python train.py --num_hidden_layers=8 --d_expert=160 --hidden_act="swiglu" --moe_layers=[0, 1, 2, 3, 4, 5, 6, 7] --router_score="softmax" --routed_scale=4.9 --balance_loss=0.0127 --balance_bias=false --vocab_size=32000 --norm="rmsnorm" --tie_word_embeddings=false --learning_rate=0.00497 --max_grad_norm=1.0 --max_seq_len=1024 --max_steps=5021
Below are experts of layer 3 (counted from 0) of a mixture-of-experts language model. Rows are named router (the router's row for the expert), gate (a neuron's input weights, with its number), up (a neuron's input weights, with its number), down (a neuron's output weights, with its number) and show model dimensions 160-191. Each number is 128 + 32 x the weight over its row's rms, rounded and kept within 0 to 255. Numbers have three digits each.
After each expert's rows: "mostly gets" lists some tokens that are sent to it at least half of the time. This comes from a sample of Wikipedia text that the model never trained on.

# expert 29
router:161158081091098084099150094153175090153134083109126146108105107159100176125068166103157163085118
gate0:129134172192107164083160133126142093073124161101110122115164139038140098140146130111099159142144
up0:092085163105077174129093110116102128137133069136050136073117142145128163105138042107158170110181
down0:124123078060157126091106134147142130122085072093183141196125126125142137056095199154145066091185
gate1:132140139174151056099117132163062124104132109162086061083166162127110144155103103174150100143130
up1:121102142112155110094153149154165167124137136212128144106144140147121146160108140143110112141125
down1:153103053121079163125066156110109136145147170103081096126147122140139147141142130150165128103146
gate2:061091196107143109145178138087144128135155101090155133133150144145109130107095152116131091111178
up2:071166120148122161137066062091167147155135158146109129140133125175112122159101053115125104117122
down2:128136060159086115118091105129105082171132132100033096099116106145158073144165138084097151096140
gate3:070159112109148111096078136137170112104094133126123130137116089100119146108095179187090209130092
up3:051106156131102160119140115139129092163124111165185084115112159125155106122122186107172131161163
down3:136156099111077107086141174176106132133152097116108143102146155196118068128116140108077136135125
mostly gets: " other", " most", " called", "sq", "@", " remaining"

# expert 32
router:165142081077099089103151101159161088152145129101124125087109110151082165103071161097167153090110
gate0:191048177123131117044093085189120096087106140117131092149084102151124132109114085134172095105092
up0:120146130147131128116177104095073135125143120113075115118129113081103086127171141089084178108054
down0:067147112077106103093175147147109120098136096163096085101127181167130140130105163155156134125139
gate1:149153088114174094122154162079126086146085183137119125163158086138116125143144145096087075143152
up1:132091126158134101113131133116136157118132126049080108070167140129121112126109113168172162120126
down1:120145106165123084153136094133069110164180148144129165160150185132055098122156090103149148095137
gate2:121125158114125134035162107101145113098153104134112137152150126107123139187114125108134134174145
up2:106154100078136083159117154125106148137157128183133090119130073183141121150164171092078164120174
down2:159139144178089101151165123186111116080129144128069104129148025138095129115130136179151119125152
gate3:145129121119134135151123114139128167166205118116114082071109111134115038111124106137144108121127
up3:157132145161115136096140109128114097164139097131120163100120113157177143077107084114078150129156
down3:143073167121149169176070129081141192175156144090181175117140145122091078133138132106189142152123
mostly gets: "ha", " Do", "ie", " Sir", " Cha", "vin"

# expert 12
router:126144139119112130054138096121156067175115130107134101129132075164109118113134117140122222105148
gate0:120163166094151104078175171148144184149085138099109114092115131181157105108115100087107142119113
up0:095203113151119151133147089113169192127125202139118020133140106139154117178073122094106108162141
down0:090127141171122077105131119146173150139138134141109109119128210124177128155103180075130153211149
gate1:138130138135159070113163140123109023120121095108163137109099125102109141110114145100159092117122
up1:086180090132171071149143042159086098157142130133136186112120142144152144087042129173134071098175
down1:069144126158133151167087115154133198161117203177098100114179163120171149129132134151135155127154
gate2:085169153117180141132096126079165118097164119110097077090151100143117043193091120138106087117138
up2:130120166110127193161138142179127105149119154156156117088093128158147151126154088162134187187111
down2:114046137082082155125143144179156172188142196143158095119133089107170209120160103154111133113132
gate3:073174157152121125118135061105142135119124121169133080142093120106106158138125123114115113111143
up3:065122142129124130140133169149152120089127117148168153158161118168093131145150163145133119157133
down3:145188142167127131101080066182112104128177166116164093122153097103119168117102067112092171086119
mostly gets: "==", " ==", ").", " ===", "\".", ".\""

# expert 20
router:152160083093097077098171100169162084158144100110126110111096105163112174118083158099171174097090
gate0:106130166097119115121109156133172132162095137128140090144123074091118097120139139086103133099094
up0:086077134113100149171122083092156064152123143178112163074126123158098127126188164095131074137118
down0:147124146078119149113080141094112180165135098153167137151124120115123183124173180177105100167185
gate1:134137094147156170169159159193068096191067135112132106163119192133048098122076147187150151108122
up1:134177129122155105045146104094190111109110161053127163152132099102157164081134191147199106108150
down1:100095178126159146148177158115155168096142068109144141154157132101087161136096139091069159144067
gate2:129136123136117100106178126133131112128153141149132077143121093161135131118092094155160163112054
up2:129099174168175128141122127125143110128072104107165113133166139112140173160118139093140144122175
down2:112129082114056112098141103141149070197136079147091125105091092159131169091062132104171193115163
gate3:129108100077144093153113118179087127117163093063086095173147152073125146170153121155075098102170
up3:137147103086160137131061117155134179150172097144124101168151159112125122040157102137056107092146
down3:099137140163099167115162124150066068104149076099160142125178114113127167160097139092052107159088
mostly gets: " He", "nia", "He", " Gordon", " SCO", " he"

# expert 42
router:114122117134143123085126144186138118124109157086043115118119114137143136084143125125155156119176
gate0:143129104121127123103154111159162110106170118122156087193117134141038150099108153150102062118173
up0:143123139150114142226107109086133149144140098117130095048149152072137070150062105143105103116099
down0:094110120161170124103149103163124152180062168136179160164132088141124117149154077114142169202106
gate1:123125136138164192136147194127109135111136215146164184092103133100121190142173204161106117148019
up1:115086096154200148176132100075080134135098078134067101170107111127064170111132121153165140126205
down1:098138104140121125120125165206145055067136157126192108084173111103090070139161125095146094100079
gate2:075126159137148165158121184112102082110087147113127105126125091130133138139136144094067058163136
up2:091174119154124079127133152122182113180077116120066089126139138082105112078104116097161113112165
down2:122143144103116083136109117095075120077192132156159059131124161103138162201129107086123174129110
gate3:107165149150142118093117069135096113159099119114119111137200165125112118121106118156136141123182
up3:145101125162119083175123116114167159188119116080091129152148093124130162192135121036133169165114
down3:098140136136135082136159132127137074172184196175117161123133148176046087130106119075153111161168
mostly gets: " by", " with", " between", " over", " against", " after"

# expert 7
router:174161082088099085107149086170170093162142108121128122101091095170091153106085162095158162074102
gate0:147113094104115118173126151117140100085112154145102075071140178097147119114156084085160151126155
up0:120152110136089170166147025179136145118158091094109148101182148190169137157145129088130135087126
down0:155108149075093099127154116117173105166106126125084123056149119135080133160103126107129110078146
gate1:158122145113131136140154102165109086132118168150047113145182093101146107152137125154198129168052
up1:117137170087131086134065163149130137141118117114106096126132137102117126095172193160113120083181
down1:154138074136103086144158115140136123152140082126151111161110152114135128086078112109128128076148
gate2:089093114168118070035125113135111065054143149150144146105098076150164118144146145155101139037144
up2:122137167126112151104140121076117092142177123210168126164143137137121131113092098132129060158104
down2:106057124123086200184133153164061145114140105077170127099089124071113130043126099140150069089088
gate3:096112083140113102160089159163151080096112128121139149101141141138113160067122110127211155099116
up3:146129162123129188100078119113105093121090098098181095107160121132169067106176131119104193158136
down3:151126110190109146107121109119115128105131126156097119166126154091121171107106158078059143143151
mostly gets: " W", " building", " influence", " Ki", " SS", " Shak"

# expert 40
router:172153080089092078102161094175173063151138117108123115112098111163105170108079158102151179091111
gate0:104110120121116140162083179138158137111108178147129121120153074096156214083061125117146185136134
up0:113122076110098135136094113123136059109137119121156104155125142141108180163134153134101129113101
down0:111094073130116194106156150166095153067159163132103221125142150159115091145141070128146139137089
gate1:121158159168159135173108120132120103115101136103094135186099153198165157114137138105165171175109
up1:108169124139131159161106135138163142121153127094100145102131087145072155095125148196168077056089
down1:210077102111113137139184136239170108169117080168170145167103095183060087162156163089080118147123
gate2:092130108110150145120141141139154120123137090134094124130148080166080088089164217141111171081165
up2:185079162116117119139089079066135128118133087117104114141109162111147087178121176166106111104169
down2:166146103120142114146137087161119095176133152129104153053130113114112074179137133098125129110107
gate3:088088176139125115151052092171132126097089125183075151104087110158109168206150139073141223092115
up3:098105139131111096121130127112153057105076140201122094114138190135147145162122164133153137158149
down3:148109123102166130183155080154152123135105119139121143026140136097152072114160070131053134153186
mostly gets: "ally", "tri", " Tu", " Romania", " Division", " Tra"

# expert 36
router:140123105116084086099122127131150104132119213133179048119091134160130149100147194119107136122130
gate0:146103149070177067164113159089139112126169178147160071107141168104136123089123165187123067097151
up0:118159106142111161070144161144140198129158137127159140210139117174144110152105127122064168170155
down0:147210153105141145155135173101149163139156125104136117143161135080094195183093190131132171165135
gate1:136144208099116118129154130148144095116194081116108136148164185190163019118156160136154120130073
up1:107146150110171168084130075148125054153149126115142170065165119100145124094086149053066103120152
down1:128170137182136123143112096104147098173112104168100083126146126209187182175127135168138123165145
gate2:088188074114132175098096123085184081144150150179084143104085154138111108120173111105157163127136
up2:173079139060142166148132152119126143127097159168123087094083063041076116164124167113195064125149
down2:103122084151192146084127053116143059170115082094172116141126113111153153154111077108171136176065
gate3:143078137088133100072084107088119120118136127132212064130129101111090102091091168118122128140104
up3:150148099107092131192154104123135168157148128123149119132091117169105163086101138124136144112175
down3:114106165121159112138143132182114076166119096173127108090185133195181179111150163164053185220173
mostly gets: "-", "|", " Succeed", "–", "Scientific", " un"

# expert 26
router:207161103135075105078124131145158102156117120078171082128145093128111146150158140082114147053148
gate14:159130106112085098106154122176139161117109084097169134089117092083085125078160066111126134108155
up14:123091155145126100109175168132136148077085118120129123122126084093056096120151093119108175121125
down14:145159146148133121156062132130148156133105113123178180128126124104147163136119100142130112142134
gate15:095092119114137157143120116089141124149129091111113151152120100102127125155130129120144099135178
up15:138102117187170104109137124170142152144131126089074137099171157106113065106117148114170117115130
down15:142146162102085068139160118074047142139133165115151127212175024114090123141162102184137136100112
gate16:130156124167115141134098116059152097118200061111086176098115127119142137097114085128163146166113
up16:124121098161165086116109208070176133118135127147181074084161116144154131110156158149137135122120
down16:179175099096149159163083091175143114104124143149154097142153156108059105166190134139082099104137
gate17:140075096146180035135100143138124127138120176129155164180189146142085116152099114119099138132108
up17:065115093117095093098121105125148162135077089074086164113168072124129120230092170087101111145144
down17:202221187119183140121136121140116129092148187134139060138096147113149173058138112148222141158118
mostly gets: ",", "),", "\",", "—", " 2015,", " 2018,"

# expert 43
router:166164106087094096100161101160162089167136104117137125103088089156086172108087151101166171106109
gate0:061109190135104116079132095148157123155141141129072108156143109124103168137105111166097091096104
up0:130152126156103116146153151124095130162111097197029181125103124145107128133138158139151162136202
down0:099105110131144107145100127114129102186118194154141143155096124091120113190129107134188126127135
gate1:100122147168172147097156140116136098174075146147114157107152106124139131102108200107144142148146
up1:075144142215134191095150117122162149081078176116157110162115155093132154134142188066132150158118
down1:134161179113128167104103119243095181062074144158138154119120143161124159162130127139069090121119
gate2:166138126143077151050106132089127096130169083158138157094112156108132141148111128173134101153141
up2:139133123162113137134139171158107106119122052166099131105143062093119124134067088157138149153131
down2:148143162125128153154174135175184114143177174153125168140060153132124108116172073140101133122124
gate3:088163139091099073097128148163077077144148132083140119176116168159076091155223180157167132198162
up3:130105119101137192075110092113125071081141138071081063114140099119113152104157148140137139096157
down3:151190069170104181151089174092129123109150122130066147154187184105077136103174097066103144096107
mostly gets: "ba", " Lo", " High", " Dec", " late", " parts"

# expert 28
router:167174084093102086119161116167158104166135095100128139092087125177097183124093153109163170086097
gate0:111142157152124173159125111112146133143143157160126196175156099143111161108110098117123134112189
up0:129112103148110140133123109103153154075146025159104176174120131155152136117156127159118152150114
down0:130098119182195153171132164106152104070180109126112156094153159196063149139090140126067148156119
gate1:125146050173122112079124178142052120127128099121154130077117150103147196132109105154102083159107
up1:145123107098146099125124159185163184125091103095132158136137106146089103092128156135109160179187
down1:161141113120151130125143177088125149056173118131107117087145130130077121151111094111156089134113
gate2:167130148156145192104151109153144096153098133173170096068146113118197117137049196129089049032147
up2:087104173171127101123120127144101172075101163123133115092165127085129134138128134091087073124135
down2:098176197119204133117106163099144116142127129170127058092094100096121111105200094131162121178113
gate3:166117140097031143161116118100118134134125146088139104117092136089113159116078120083169030141152
up3:120121159176115105117171169120081105143093060074088139127124119124189120164133163127149119147123
down3:097060123115158176120141141148162133126153135137177135105109114103123150160145125178129167148137
mostly gets: " last", " Rob", "Do", " Tell", " earliest", " population"

# expert 17
router:168143097077102106100149095169173087161130067102147116103093101153097188093082170120167163097101
gate0:123088109126124099074134049121135128130119105159156139127104194105138089085159084074154172033135
up0:123142139131157147128145098091142142099157134165093115180153172114108140145138137106206188155150
down0:127191092123146095120115124122176089172110164101109035128135104144094140077121166132142108133112
gate1:179109165135191157113122129134129050189144101133099117124097149197138117182142161132143129153120
up1:107136081147112159133136076147174104112097124125097165089076109168123101148129122112092155151140
down1:101091072104182121076175149164129113142136176102081139150141142135086094095134028118138140024123
gate2:174104097120080135097165060122098100050128154144119146123168117147139124142150130154125112126102
up2:103133156164174090131161199172155095165096097132150141111087125121140091115088132114132119165106
down2:170135110081144137134180142139158120162148157166102154157168086129163131164130154075122181132108
gate3:136114095178137126063151123112108126150166138118114090150143118129110093143100121102079147113124
up3:136173110112145079092167137107143129126142084152097094126165088119183124108117159125097098132208
down3:138042155182177176190088189093134140106092104152165111131210201178128201108064171092174130132115
mostly gets: " ver", " according", " RUS", " ob", "omega", "DM"